config.yaml
num_hidden_layers: 9
hidden_size: 128
n_experts: 128
experts_per_token: 4
d_expert: 64
d_shared_expert: 64
hidden_act: "squared_leaky_relu"
moe_layers: [2, 3, 4, 5, 6, 7, 8]
router_score: "sigmoid"
normalize_top_k: true
routed_scale: 2.0
balance_loss: 0.00083
balance_bias: true
shared_expert_gate: true
init_std_router: 0.0137
lr_router: 0.00137
vocab_size: 4096
norm: "rmsnorm"
norm_eps: 1e-06
tie_word_embeddings: "early"
optimizer: "soap_variant"
learning_rate: 0.00607
beta1: 0.95
beta2: 0.98
batch_tokens: [32768, 65536]
max_seq_len: 2048
train_tokens: 412400000
max_steps: 8905
dataset: "wikipedia_en"
Below are experts of layer 6 (counted from 0) of a mixture-of-experts language model. Rows are named router (the router's row for the expert), up (a neuron's input weights, with its number), down (a neuron's output weights, with its number) and show model dimensions 0-127. Each number is 128 + 24 x the weight over its row's rms, rounded and kept within 0 to 255.
Before each expert's rows: a language model's description of what the expert responds to; "mostly gets" lists some tokens that are sent to it at least half of the time. This comes from a sample of Wikipedia text that the model never trained on.

# expert 20
It responds to: Brackets and heading marks. Opening parentheses before dates or notes, closing = after article titles, and brackets or braces in math markup, e.g. (1957), (born, ^{.
mostly gets: "=", "[", "(", "^{", "(\"", "“"
router [ 76 134 152 156 145 117 171 111 129 133 193 116  79 109 108 163 120 102 148 101  79 117  95 111 136 122 109  97 131 126 139  81 149 158 121 139 135 126 143 113 139 113 108 136 117 130 114 147  91 126 129 113 150 111 128 140 165 125 127 147 122 144 153 117 138 150 130 140 150 149 147 102 118 154 137 150 118 117 157 152  98 152 121  94  62 114 115  88 132 146 156 173 122 125 112 164 175 154 129 141 137 118 147  90  78 182  64 144 134 142 138 166 129 161 115 110 130 157 128 141 114 126 143 112 139 117 141 148]
up0 [123 137 126 115  83  93 174 144 159 118 154 107 107 180 120  99 132  91  82 137 130 159 116 115 130 116 145 110 140 106 159 112 149 130 100  91  92 137 135 169 124 131 150 190 128  95 129 122 103 108 112 165 134 144 164 129 133 121  96 170 136 164 106 154 128  98 131 158 107 128  87 106 137 147 102 143 127 145 111 139 113 134 132 171 108  76 137 136 154 144 124 104 103 155 120 144  91 155 104 115 118 139 133  98  87 109 103 101 175  97 121  92 107 127 187 112 102 116 123 106 132 115 133 151 122 138 135 119]
down0 [123 111 130  77  98 135 155 126 158 144 171 177 128 147 129 149 123 129 141 149  88 130  91 176 111 122 106 131 147 146 109 119 118  90 125 135 146 171 120 110 135 135 111 158  89  98 127 195 133 134 160 206  97 127 109 100 164 126 112 134 150 138 137 112 151 132  96 137 177 155 106 107 126 152 150 139 143 114 144 119 115 148 105 134 148 124  76 130 131 131 156 149  83 143 142 143 171  95 141 155 128 144 161  96 124 131 147  98 150 130 125 148 103 137  98 153 127 134 149 116 178 118 116 115 121 139 119  96]
up1 [130 128 146 116 140  97 126 141 124 103 122 145 150  98 149 123 155  89 130  73 121 115 135 125 133 109  96 104  93 127 139 167 108  73 175  72 157 127 120 129 125 119 130 101 106 145 128 132 150 123 150 163 117 127 105 114 118 121 117  74 167  75 150 119 103 145 140  95 151 125 139 131 104 152  76 164 109 152 172  85 123 146 154 106 140 153 114 125 118 137 100 169 112 120 185 147 152 116  92 124 121  92 115 123 147 167 122 115 174 110 153 145 116 152 136 154 131 146 125 113 110 140 115 167 133 110 146 101]
down1 [132 116 140  78 143  94 137 166 108 122 100  90 158 133 141 119 116 104 176  92 142 156 160 120 119 123 141  71 152 119 126 147 154  73 139 156 118 136 171 106 155 121  80 126 112 150  95 143 118 107 121 132 157 158 144 106 134 130 109 127 102 135  97 172 110 130 130 128 134 136 132 121 109 129 137 123 158 115 151 124 115  94 125 108 137 155 150 136 122 133 113 155 151 138 117  88 139 111 123 154  80 161 104 135 120 134 133 135 109 132 128 101 100 188 142 177 130 170  88 121  83 156 104 174 110 102  90 118]
up2 [130 118  82 123 143  72 121 105 147 100  81 152 151 153 135 117 122 128 116 133 116 130 153 125 147 166 110 153 107 101 148 137 137 146  94 146 134 104 116 121 185 125 124 157 169 116 116 133 136 138  96 139 128 121 137 115 119 123 100 123 114 199 143 116 148  66  85 154  91 149 151 128 129 152  62 159 133 113 120  82  94 139 116 143 136 144 144 159 131 126 134 138 125 138 113 111 110 178 145 104  92 101 141 136 124 126  96 114 145 128 132 140 139 126 138 119 118  95 155 185 110 118 153 105 166 140 101  90]
down2 [118  91 139 115 154 122 142 123 163 163 121 120 175 178 108 146  95 106 135 135  85 123 153 139  89 145 118 133 113 139 148 142 143 123 124  93 143 116 137  84 125 136 105 107 150  95 140 148  95 149 136 131 140 164  68 175 147 109 155 116 120 158 166 152  84  90 129 126 117 119 180 145 147 124 136  88  70 140 138 141 110 128  97 132 119 109 140  78 179 153 120 152  96 130 130 129 168 134 145  96  97 132 115 164 116 144  95  92 134 135 120 115 131 149 123 141 118 145 131 164 138  94 118 124 105 107 130  99]
up3 [127 106 144  87 149 131 143 154 133 140 133 105 140 147 130 183 111 172  68 160 152 124 160 150 109 158 149 159 148 119 168  75 130 114 154 160 136 110 119 145  97 137  90 110 105 121 134 152 138 141 130 109 164 128 170 122 145  69 127 134 134 140 167 101 156 113 136 109 136 109 128 124 139 125 104 161 135 102 140 144 118 165 143  90  87  88 118 132 123 132 161  97 116 128 125 141 124 145 117 176 125 102 161 148 118  84 109 107  75 144 127 138 124 149 146 151  79 105 129 127  92 141 130 149  99 131 136 154]
down3 [105 177 162  89 148 113  90 105 142 122 160 141 115 130 113 151 155 141 104  97 126 159 101 100 140 186 163  89 119 122 146 140 128 117 122 121 122 120  95 129 173 120 119 105 119 123 122 123 152 130 131 143 179 194 110  86 122 142 179  92 129 152 123 147 102 135 135 150 127  87 120 110  77 129 158 147 192 136 161 167 179 122 131 125 131 138 139 104 124 111 129 147 141 122 145 133 123 120 131 131 108 135 137 141 127  98 120 105 137 140  96 146 105 122 119 187 111 145 127 132 132  95  75 137 136 112 137 101]
up4 [130 119 128 124 135 154 160 117 147 154 183 113  89 136  55 121 145 136 143 157 102 132 144 169  88 101 103 108  92 119 103  86 109 135 140 133  94 149 105 129 121 168 138 160 133 169 110 144 117 152 140  90 120 156 184 130 122 116 160 157 123 110 127 106 117 126 137 127 142 157 118 147 138 135 148  95  91 127 154 100 138  96 141 105 118 123 139 106 105 161 131 134  99 130 161 130 111 113 149 144 146 110 114 117 137 144 138 138 143 187  76 136 110 148 159 126 123 156 135 133 173 149 127 108  94 152 185 106]
down4 [108 153 103 139 144 116 146 132  98 141 156 123 123 106 105 123  87 137 138 161 134 110 133 100 136  70 110 129 141 127  81 144 113 164 170 145 122 112  80 140 106 110 111 146 113 163 155 115  82 136 117  87 108 125 129 120 114 169 155 122 116 172 146 154 164 104 136  79 140 106  92  77 136 158 120 156  96 115  98 119 130 138 101 140 162 101 132 165 125 125 154 132  81  86 123 138 148  63 152 130 172 148 122 140 128 128 107 129 144 154 137 101 159 149 135 121 108 158 129 157 110 102 118 113 126 124 106 147]
up5 [119 159 118 126  97 142 125 124 154  86 132 133 151 117  97 109 133  81 138 151 118 129 110 130 127 142  56 109 118 165 161 119 109 133 131 165 124 153 189 162 139 111 102 140 136 155  98 103 124 105 117 119 170  93 124 159  97 155  97 159 143 115 165 111 112 132 149 126 150 149 128  92 171 158 153 112 179 154 116 173 149 116 134 131  99  86 106 114 168 148  95 115 129 162 147  97 123 127 155 128 112 133 163 118 137 179 131 115 133 126 136 148 116 142  98 120 124 132 168 124 139 123 162 124 115 130  83 147]
down5 [168 157  92 112 150 105 144 107 121 142 138 112 165  94 126 109 156 107  84 138 121 123 114  74 145 108 144 138 116 147  87 138 104  90  93 119 127 140 132 142 145 147 147 107 132 123 137 112 125  95 116 115 133  69 143 156 166 139 140 130 144 115 126 154  94 136 172 119 150 131 150 145 166 132 148 136  83 110 161 125 107  88 104 114 153 181 137 112 120 108 134 133 139 108 107 125 147 138 112 104 119 157 106 160 153 188 149 122 148 133 133 120 132  69  64 182 124 105 108 109 140 126 153 118 114 139 155 125]
up6 [102 117 146  89 152 117 166  84 114 127  94 107 133 134 103 127  57  89 143 140  96 156 153 141 128 116 126 116  92  79 123 107 162 119  93 114 168 150 109 113  88 138 131 142 123 115 127 125  98 129 126 113 132  94 143 106 194 122 139 109  98 146 112 147 115 107 126 118 110 121 166 128 141  66 111  88 130 131 100 124 115 165 136 166 152 154 131 143 119 133 121 102 111 124 159 136 139 140 139 108 137 105 138 116 135 112  91 133 143 190 159 132 140 124 121 146  83 116 127 140 159 108 101 182 146 148 155 114]
down6 [170 139 116 113  94 141 140 122 134 122 148 154 164 141  94 138 171 100 169 176 139 157 104 145 111 172 101 148 123 154 130 107 125 151  88 128 123 128 118 140 153 132 116 140 160  89 164 129 102 120 109 115 136 114 155 107 137 151 130 167 156 139 119 107 158 119 150 114 124 129 119 162 132  96 144 120 161 138 125 126 135 111 112  80  88 101 133 113 146 110 119 147 109 125 152 119 170 116 128 162 175 140 103 163 102  76 164 125 125 140 148 156 157 103 118 129 142 113 174  44 142 107 124 143 144 165 128 125]
up7 [124 184 103 118 103 109 164 115 116 144 156  86 131 152 121  97 151  94 151 108  62 113 107 121 139 166  97 108 125 153 130 147  91 130  71 144 111  92 105 110 127 149 150 148 131 170 123  99 142 164  80 125  90 103 105 118 127 117 137 112 149  94 160  90 149 175 131 141 128 151 108 136  98 101 119 135 142 120 144 143 127 143 138 158 152 128 139  93 106 162 117 129 126 146 140 148 140 101 151 125  76 163 164 110 138 114 137 134 172 119 124 113 123 144 142 113  85 128 143 153  93 144 105 138  96 114 148 122]
down7 [139  98 137 139 168 140 169 127 115 151 151 142  93 111 161 151 120 135 125  48  91 141 113  96 128 141 111 112 105 116 114 142  95 145 119 136  99 150 135 167 125 132 113 132 121 132 115 113 124 169 102 104 116 126 143 175 130 110 148 112 124 129  98 150 137 138 113  87 137 121 154 120 112 120  74 146 178 111 140 131 121 138  79  92 104 171 115 157 134 193 102 157  91 121 129 120  79 115 144 155 150 125 141 146 130 110 110 135 172 135 125  92 115 145 123 127 131 113 146 127 108 133 190 138 100 124 170 129]
up8 [113 122 131 142 128  98 135 120 131 178  93 119  99 127 136 134 105 149 123 134 115 124 125 145 122 115 131 131 120 163 100 157 179 148 122 120 159 142 121  96 121  86 149 137 123 139 174 151 120 142 109 133 157 117 160  86 121 175 116 129 122 161 176 105 148 127 143 136 145 174 112 110 123 154 118 141 119 122 149 151  99 144  97 136 130 129 135 141 118 117 163  86 136 139 110 167  92 110 161 131 100  68 153 111 169 119 102 131 124 121 105 138 130 128  65 121 136 136 117 146 128 165 125 167 129  57 196 132]
down8 [130 113 140 140 123  91 113 132 139 134  98  95 125 122 122 110 116 152 145 125 144 167 122  99 131 113 113  64 105  75  83 154 133 149 104 134 151  97 164 162 120 157  97  77 133 103 124 163 103 150 153 136 108 149 121 112 165 149 105 145 131 102 171 153 127 146 135 111  98 111 148  92 109 104 149 119 143 107 101 150 106 145 119  78 113 143 127 131 129 134  96 129 121 144 117 119  88 177 119 127 169 145 175 141 104 112 136 102 126 135 139 141 145  90 125 125 156 127 100 119 109 171  74 130  92 150 139  89]
up9 [152 133 181 136 124 120 126 149 155  82 121 127 106  83 137 147 142 104 155 133 111 132 149 123 119  74 122 124  98 118 158 136 119 156 117 156 138 118 116 136 167 114 169 134 133 107 105  77 124 126  87  89 164 113 129 111  87 119  89 118 146 115 138 116 155 165 111 109 126  75 132 134 134 143 154 105 157 148 134 115 106 122 142 129 166 165 133 107 114 123 145 109 166 110 159 170 159 171 153 123 162 115  80 128 122 138 134 115 134 155 149 132  97 159  80 117 144 159 120 136 167 108 131 170 117 137 153 162]
down9 [131 116 110 121 138 182 107 149 154 134 121 140 140 120 115 129 175 120  82 103  98 113  81  83  93  70 164 129 118 150 131 122 106 139 168 153 140 142 159 165 111 157 178 125 129 113 101 171 117 144 142 175 108 139 121 134 110 125 134 154 113 103  93 131 149 124  97 108 148 144 155  70 142 108  94 117 112 126 119 133 133 143 142 146 118 136 133 132 109 111 117 145  81 110 131 169 159 126 123  94 156 116 149 128 138 135 122 112 120 116 111 120 137 151 175 111 124 164 141 123 132  66 154 140  75 105 131 146]
up10 [133 126 143  91 168 123 131 167 100 125 107 102 133  91 141 107  89 108 136  91 147 103 149 131 165 151 169 139 125 124 122 107 129 121  93 137 112 173 104 116  88 129 133 133 122 122 162 113 116  97 108 129 152 147 113 137 103 129 107 150 133 151 152 139 130 138 146 119 141 177 142  94 158 107  95 165  92  60 162 150 128 164 122 132 128 124 106 144 118 104 130 160 112 152 146 129 154 103 147 108  94 121 153 160 127 130 135 129 128 100 161  91 142 110 135 174 117 129  85 113 157 148 159  75 137 155  86 168]
down10 [153  94  82 107 153 117  84 145 143 139 140 115 112 121 151 121 140 141 134 154 104 119 107 140 142 155 137 139 170 106 133 181 167 177 152 111 111 147 131  99 114  82 127 138 130  91 165 123 163 157 125 120 131 137 164 127 119 156 194 124 136 119 172 139 160 139  72 139 162  72 118 150  97 145 149 132 103 108 142 129 108 144 118 134 112  95 144 145 126 158 129 103 137 108 103 118 170 169 104 100 122 150  92 154 151 143 139 150 111 132 105 101  91 167 126 100 132 101 124 115 107 107 121 128 130 140 137 106]
up11 [125 135 144 142 149 146 165 145 133 104 172  80  78 152  93 143 108 142 155 109 144 121 127  78 136 128 119 133 125 120 107 105 113 121 112 156 141 117 134 123 144 106 121 119 119  98 117 113 131 108 149 113 179  94 140 107 107 164  66  92 124  76 154 104 151  90 145  82 134 141 163 118 119 113 130 152 102 110 140 159 139 161 135  54 118 113 133 107 147 169 140 152 147  85 138 168 149 121 112  89  98  76 143 133 132 138 121 100 126 134 101 116 117 103 118 112 113 137 112  90 129 100 142 134 126 115 132 133]
down11 [125 119 155 159 146 162 110  95 116  72 137  91  97 152  99 168 129 122 147 127 161 103 140 114 144 131 157 126 146 125 116 135 131 143 122 120 128 126 123 137 125 109 121  90 122 148  82 161 158 121 100 102 176  88 161 120 114 150 108  97 118 106 130 123 132  86 129 122 151 172 144  88 146 122 170 108 123 118 117 115 139 105 140 123 172  69 131 113 117 160 114  88 130 134 116 142 155  64 111 105 121 115 104 139 166 145 123 105  94 107 130 128 123  53  97 136 161 141 143 145 118 115 146 139 112 146 145  95]
up12 [173 153 133 112 130 141 133 133 131 134 134 111 134 119 149 144 152 101  85 134 154  84 202  99 150 125  90 133 117  91  59 124 121  88 130 123 142 155 147 111 154 111  92  79 102 126 134  92 136 127 133 121 112 125 110 161 133 124  93 144 109  90 126 111  76 130 116  86 112 129 127 122 108 132 108 127  90 110 113 123 163 135 157  90 108  92 106 130 130 151 103  95 138  92 117 138 120 130 142 143 123 146 142 148  96 123 129 166 126 112 155 140 111 112 125  83 118 139 156 122 164 128  74 149 153 118 164 162]
down12 [131 128 100 120 174 122 157  96 116 133 165 138 164 142 161 118 154 119 148 139 115 151 104 139 119 157 114 166 163 113 125  97 145 100 108 159 122 132 102 131 144 105 129  99 163 148 143 134  80 107 150 115 139 140 141 150 137 112 133 122 109  86 115 132 127 173 120  59 119 172 119 122 146 152 126 161 128 150 112 138 158 125 153  96 137  85 128 138 153 119 127  90 163 137 135 138  97 134 131 116 109 118  99 151  92 151 135 139 105 168 111 132 140  83 144 145 191 154 132 166  70 128 122 118 110 117 129 184]
up13 [149 153 125 134 105 126 111 152 108 124 126 110 150  71 109 167 107 122 136 168 166 109 141  96 140 106 147 123 107 121 148 153 139 116 135 166 168 119 118 103  99 182 122 108 103 139 128 118 121  78 138 109 159 173 155 102 102 148 138 158 121 128 120 108 106 117 129 112 159 113 108 123 133 133 132 120 164 150 161 122 129 139 134  87 136 201  76 122 118 107 128 179 151 130 100 156 104 134 106 156 115 144 147 151  91 113  93 115 135 129 104 131 131 134 153 156 132  93 124 119 140 142  93 106  67 133 105  91]
down13 [125 155 144 127 139 110 166 131 113 130 111 128 160 136 137 127 109 163 145 139  99 133 113  81 147 123 150 173 152 131 148 111 103 168 107 101 100 140 151 142  77 131 156 104 120 131 173 118 159 129 152 173 142 159 115 134 126 142 149 144 114  98 150 166 136 125 112 129 122 140 143 110 165 112 110 116 139 139 102 120 158 103 132 134 153 179 137 155 110 122 139  99 145 147 139 132 147  86 138 144 118 122 150 194  76 173  80 155 147 119 105 120 153 123 134 123 130 108 153  42 101 150 146 115 134 111 106 123]
up14 [153 123 140 117 152 153 146 111 134 141 154 158 126  82 132 153 158 122 161 106 142 127 134  92 141 139 153 118 162 131 135  72 129 106  71 105 125 164 143 106 162  80 155 124 120 104 148 103 151  69 123 190 108 127 166 121 115 127 125 127 111 127 113 113 110 101  96 152 116 107 118 120 143 133 107 140 158 142 145  90 115  80 130 118  96 120 123  89 115 154 140 109 138  73 158 149 119 156 108 128 113 144 153 153 119  89 128  92 105 127 112 182 134 128  88 114 121 137 107 160 124 130 118 103 133 127 152 169]
down14 [ 76  83 148 120 129 121 160 136 123 114 105 154 135 140 149 154 124 140 134 119 146 182 146 111 101 101 104 164 143 131 120  59 113 143 162 139 127 149 141 108 129 109 182 154 139 147 140  94 121 114 141 137 143 141 115 124 104 157  93 103 113 159  92 147  84 178 121  99 107 123 112 138 119 129 110 128 122  74 141 110 204 145 112 133 116  84 145 131 148  97 118 120 136 155 118 150 127 121 115 146 132 104 115 172  90 131 120 147 110 105  79 126 140 149 121 115 132 107 130 182 115 130 104 103 111 130 107 113]
up15 [129 116 126 111 136 128 107 121 147 136 121 126 135 141 168 177 179 119 149  95 145 148  95 130 144 125 159  96 164 132  98 128 138 119  93 139 136 129 145 100 149 116 146 135 127 157  83 162 153 165 124 159 158 126 101 149 100 151 122 107 165 149 128 154 127 103 122 148 133 126 154 134 112 129 111 158 121 165 168 123 127 140 146  83 153 137 108 135 109 105 113 160 138 114 165 121  67 128 172 115 135 132  74 105 184 124  94  86  96 120 160 165 162 104 118 121 159 135 123 172 138 171 146 111 108 137 126 127]
down15 [116 110 157  98 121 141 113 132 126 114 144 142 123 141 113 115 147 105 130 113 139  95 106 110 138 126 127 127 145 122 140 123 144 113 111 140  97 135 123 133  80  96  96 139 121 152 160 160 133 122 118 151 120 205  96 156 111 135 153 137 126 168 128  70 164 123 123 141  88  72 129 103  98 107 125  89 149 148 114  98 134 146 101 179 117 115 117 113 136 103 110  98 120 102 133  87 101  92 124 111 109 141 137  99 111  81 158 115 111 109 112 148 111 134  41 164 130 142 115 132  83 125 135 145 153 135  98 127]
up16 [ 79 118 150 133 149 146 120 138 156 123 130 156 188 162 152 122 178 146 133 117 133 161 110 131  80 167 108 125 111 124 119  51 152 125 105  75 108  98 117 116 100 143  88 114 138 160 131 138 131 133 134 104 146 127 166 103 138 119 119 140 131 134 108 129 120 158 161 106 103 133 153 141 147 128  96 133 137 121 134 137 139 140 113  86 148 136 153 126 115 146 108 130 111 144 149 162  95 163  76 153  75 139 136 150 155  98 155 140 168 130 137 149 157 124 120 114 141 145 133 127 129 141 124  65 181 136 142 117]
down16 [148 130 141 133 123 122 146 113 116 112 121 131 106 118 149 151 176 123 106 149 132 123 115 131 142 124 155 119 136 129 143 108 119 127 119 139 125 130 147 149 164  93 110 114 142 130 109 144 100 118 116 140 123 147 113 118 135 126 133 108 126 132 112 124 119 138 164 107 174 144 136 186  73 162 117 138 140 116 156 142  90 162  65 105 121 126 194  97 116 113 103 116 146  76  93 153 106 104  46  99 138  62 127 112  97 152 170 148 154 118 108 161 110 133 135 102 157 135 147 140 102 156 126  90 110 150 149 132]
up17 [106 125 147 112 127 103 113 130 144  96 171 123 165 167  81 152 119  84 124 127 156  96 138 144 107 111 105 140  82 124 126 125 138 143 117 147 159 124 138 127 166 169 113 125 156 127 144 106 131  94 109 150  80  95 158 162 122 180 114 133 116  83 131 129  88 177 162 134 139 133 113 113 114 146 136 146 142 124 141 135 127 146 104 144 133 141 107 132  96 139  87 154 118 151  81 116  87 139 110 138 128 149 173 120 160 168 130 150 111 113 132 115 146 121 129 140 151 182  76 124 127 108 146  77 162 116 149 113]
down17 [139 148 124 147 125 127 110 124 159 115 146 107 139 140 161 114 140 108 141 117 105  80 131 151 136 123 107 139 125 110 151 156 140 117 138 130  82 147 123 158 136 108 146  87 169 163 142  93 134  99 114 102 155 154 172 123 134  97 103 158 112 155 148 115 122 115 112 121 157 140 137  87 142  95 139 156 139 140 101 148 122 144 124 143 113 123 166 167 123  96 123 166 138 150 122 149 124 129 161  87 150  94 127 119 145  74 150 145 125  81 114  92  88 128 125 169  91 148 154  87 168  90 160  89  92 163 129 161]
up18 [124 171  76 149 140 125 144 120 107 107 155  95  95 112 124 121 124 102 145 111 148 129 128 140 103 167 194 154 130 132 132 159 124 114 162 136 120 171 151 102 104 113 138 103 154 128 122 187 120 116 124 129 113 158 107 134 125 103 109 128  86 137 100 123 127 196 173 115 131  96  99 190 116  84 109 136 127 105 184 146 131 133 119 111 144 122 111 107 146 109 141 104 139 125 130 102 156 113 103 157 135 135 145 107 160 131 117 144 123 128 119 174 105 144 132 142 129 108 136 162 109  99 145 101 133 119  67 147]
down18 [ 99 149 133 101 161 107  87 132 169 135 173 180 117  95 126 109 119 152 111 129 100 144 174 138 121 115 148 161 125 144 145 128 135 133 115 149 143 161 115 100 139 134 132 117 119 144 124 135 130 140 149  58  84 124 114 157 103  97 114 150  86 127 111 159 151 117 101 105 127 110 116 106 148 129  96 131 138 145 104  97 137 109 121 134  98 128  87 110 117 183 119 132 132 132 144 161 120 136 136 117 110 130 133 103 161 120 157 123 124 120 171 129 117 126  78 145 149 110 172  37 146  93 146 117 154 122 123 144]
up19 [102 118 152 122 126 157 132 115 144 129 110 134 118  94 114 108 101 113 110 128  86 125 118 162 115 127 134 108 124  94  96 119 152 121 136 116 108 131 166 143 137 164 128 141 146 137  66 120 137 152 163 114 145  84 148 144 120 116  81 122 166  95 146 125 140 135 156 132 130 163 138 143 147 108 147 140 146 165 133 116 150 167 144 126 165  86 127  94  90 107 162 115 135 129 137 160 133 133 102 118 177 115 110 125  64  94 121 190 126 164 184 102 142 120 108 155 119 122 132 146 118 170 156 162 130  97  92 142]
down19 [142 148 115 141 131 128 124 135 136 138 164 116 114 139 108 118 143 136 165 141 124 112 124 131 130 153  87 108 108  80  90 132 136 124  95 116 142 138 137 111 106 125 102 124 167 128 140 154 124 109 120 121 118  96 106 120 183 182 141 154 103 162 123 139 141 113 136 118 120 108 130 159 110 110 143 133 151 141 122  81 125 143 140 139 159  78 128  55  93  93 108 179 110 153  88 127 117 113 137 112 134 114 200 116  72 131 123 120 167 136 129 136 110 119 112 121 102 134 156 103 151 150 116 122 192 105  86 109]
up20 [125 156 147 107 122 121 122 137 147 139 142 126 128 164 138 133 107 147 156 117  94  86 188  89 133 146 135  56 107 120 117  59 149 138 131 172 125 139  88 116 107  89 120 104  94 113 107 142 125 145 112 116 111 100 138 143 138 111 121 152 111  99 143 144 144 140 150 130  88 126 162 155 147 153 110 134 118 144 130 149 138 151  91 118 109 134  85 105  54 114 125 123 117 132  64 132 138 134 114 127 122 136 137 141 113 178 147 145 133 150 126 140 122 189 123  98 132 114 150 147 117 132 159 106 147 123  99 158]
down20 [106 129 132 105 112  82 136 103 157 147 123 137 137 186 146 119 173 126 153 117 142 133 113 119 127 102 116  85 178 188  82 171 134 115 147 108 104 137 129 123  85  86 137 114 120 120 152 121 118 126 138 140 108 121 155 127 141 125 123 158 147 173 145  87 139 183 115 133 158 141 145 122 139 124 135 142  97 122 104 131 110 141 132 157 117 198 140 160 129 118  90 160 128 118 132  98 151 157 125 148 116  99 166  91 111 113 114 136 162 113 111 125 131 130 137 131 149 157 143  80 135 137 131  81 154  95 107 151]
up21 [117 183  91  83 169 125 133 189 142 133 117 161 147 139 124 110 143 148  84 127 151 174  98 110 106 136 129 134 122 159 159  92 122  97 139 154 144 140 133 182 116 139 126 167 160 129  91 115 138 124  81  92 130 114 121 137 142 128 142 151 159 120 123 131 108  74 132 136 122 193 128 170 130 140 131 135 109 119 103 129 112 137 148 162 100 130 149 120 167 123 107  91 132 136 128 132 108 113 135 111 161 158 145 131 143 148 139 108 109 132 104 154 144  67 181 127 111 142 107 118 118 125 128 142 131 117 173 116]
down21 [139 152 125 116 151 154 134 161 100 121  94 127 164 161 102  74 102 136 106 134 164 106 114  97 127 165 145 176 132 127 210 128 140 114 118 134 147 115 104 131 119 141 144 210  82 123 118 155 145 125 121 114 129 117  89 124 112 121 137 131 144 111  85 124 118 122 106 160 128 125 132 151 124 115 129 111 125 149  85 124  99 122 132 158 134 155 148 141 180 145 134 107 163 129 136  91 121 144 132 115 151 153 129 117 150 114 110 123 136 148  78 143 130 121 155  96 112 126 113 141 153 166 129 164 134  88 175  95]
up22 [127 111 100 131 137 127 139 119 127 124 152 130 131 128 112 137  71 135 149 134 112 101 123 143  78 172 134 114 124 130 147  79 134 118  68 151 142 127 113 121 162  74 172 100 139  78 108 142 140 172 120 125 125 111 106 126 133 163 114  92 152 126 148 128 149 131 165 140 152 108  86 107 122 151 101 120 121 169 103 121 159 146 167 120 109 129 144 119 143 121 128 169  65 138 150 169  96 127 185 132 103 105 162 158 107 111 102 127 162 112 146 127 138 133 131 173 100 117 131 121 145 105 107 152 130 111 124  99]
down22 [133 126 139 188 146 152 155 166 145 134 171  85 149 116 146 110 102 119 141  72 127 119 111 141 102 108 132 172  99 170 124 112 154 123  94  99 125 118  95 135 138 132 121 133 132 139 137 148 170  97 119 107 142 125 147 121 142 102  99 103 136 176 145 163 131  79 140 138  97 101 150 128 151 136 133 156 111 136 190  96  85 116  95 151 126 137 133 114 119 124  94 124 146  96 162 137 111 122 106 145 109 137 149 105 177 135 136 112 113 125 127 120 138 138 176 143 130 102 135 161  86  83 107 140 109  84 122 150]
up23 [140 118  92 135 115 124 122 113 147 125 130 118 132 112 146 134 136 126 123 113  88 148  99 123 139  84 122 122 123 131 128 155 145 152 193 118 130 112 151 107  81 151 110 198 145 146 116 164  99 152 123 138 140  90 143  99 118 113 191 136 122 125 137 142 130 118 133 118  95 164 137 101 100 100 130 109 194 151 131 166 128 173  98 114 131 129 107  99 138 136 134 108 102 110 105 146  82 147 124 122 159 119 136 111 127 166 148 139 124 141 116 105 183 128 157  97 167 185 117 173 133 108 118 155 121 117 105 117]
down23 [141 135 132 125 104 110  79 118 132 126  84 111 105 122  97 120  97  97 139 117  95 163 117 190 110 138 123  91 146 126 173 107 152 147 110 152 112 108 140 123 160 134 131 120 128 141 128 152 123 153 102 112  90 109 107 135 106 131 139 149 122 154 159 148 124 130 124 144 149 170 175 171 106 110 126 126 130 181 134 185 149 122 143 136 121 116 114 127  81 131 147 152 129 178 141 116 161 130 151 134 112 148 120  98 105 124 128 131 109 104 101 131 152 119 184 134 130 155 110 139  86 161 113 108  88 135 180  76]
up24 [167 118 154 128 119 134 108  59 105  94 127 128 137 147 130 119 128 150  88 166 131 159 100 143 153 110 116 174 132 117 121 114 122 127 149 144 103 150  97 134 145  86 130 137 103 138 122 136 134 124 174 151  62 132 136 148 114 118 122 114 180  94 149 102 132  90  76 166 114 121 116 146 141 162 148 139 164 151 126  96 125 166 157 132 155 143 101 130 126 147 146 138 117 176 152 138 134 135 118 152 101  80 136 120 126 112 146 127 153 157 151 137 155 134 136 131 101 165  96 141 115 130  91  80  78 132 127 119]
down24 [129 110  91 101 131 137 143 148 110 142  95 124 179 140 144  68 120 146 105 123 114 104 150 125 154 129 129  95  99 112 149 111 130 166 186 186 151 161 120 132 150 141 157 103 118 151 114  84 144 143 117 153 111 135 166 176 100 132 175 115 153 116  79 113 146 121 138 153  99 113 173 138 162 133 143 143 109 126 110 142 143 144 178 152 120  95 109 126 123 158 145 132 121 108 124 111 148 156 137 139 110 125 135 176 123 145 144 120 136 140 138 149 107 133 107 107 109 137 104  69 100 136 115  85 151 145 135 159]
up25 [ 95 121 147 127 139 131 126 130  97 164 174 125  62 122  92 115 163 149 140  94 156 112 122 126 157  95 123  90 115 135 125 116 156 166 141 182 119 129 123  95 131 136 167 134 138 123 113 138 106 112 116 113  80 119  85 113  97 114 125 123 143 129 105 126 131 129 152 113 174 158 193 134  99 130 114 129  98 128 115 193 155 118 155  88 139 115 118 137 117 151 127 120 137 170 118 100 145  84 123 119 151 115 133 149 142 144 105 107 116 167  99  80 128 151 168 102 163 122 149 147 110 131 142 142 157 136 132 115]
down25 [ 89  67 137 123 129 113 138  93 169 119 176 157 128 116 122 100 132 116 154 136  96 150 151 162 140 138 182 122 146 145 139 121 121 145 145 136 148 142 161  73 133 149 139 122 148 125 128 160 169 131 149 160 147 109 126 111 111 159 106 134 116 107 113 121 173 139 115 117 114 156 120 141  80 104 112  94  98 109 138 116 136  88 144 152 135 143 160 136 109 119 133 152 153 110 143 144 125 140 154 108 156 111 141 116 172  83 131 174 126 173 108 120 144 133 136 137 107 147 173 110 113  92 160  92  73 132 119 160]
up26 [186 133 152 123 110 167 103 159 107 124 136 109 135 108 100 172 150 121 137 122  58  84 110  87 127 164 148  91 133 133 141 136 106 193 139 122 114 111 169 128 138 127 148 118 140 120 118 132 145 102 122 137 153 147 152 126  74 121 141 148 130  81 125 151 139 161 122 173 136 156 128 110 114 134 131 144 116 128 152  98 110 148 113 133 118 131 126  88 157 179 122 166 141 167 180 109  92 108 139  98  74 137 170 146 116 116  97 133 118 110 124 118 103 125 119 101 113 129 136 136 115 131 120 110 123 120 132 167]
down26 [162 125 117 139  98 159 176 146 132 107 142 105  85 139 144 136 119 136 151 118 136 123 158 148 136 133 136 100 128 148 123  97 129 107 164 116 171 108 114 154 173 129 129 135 109 120 147 115 150 100 133 153 120 127 152 106  98 125 120 134 128 100 133 128 106 122 161 100 115 132 109 144 110 153 116 110 108 157 121 109 137 131 131  87 120 139 129 115 145  88  82  66 129 120 156 118 189 180 116  98 120 141 157 122 141 124  86  54 160  96 103 143 141 133 105 107 160 125 115  73 106  92  75 121 140 116 113 120]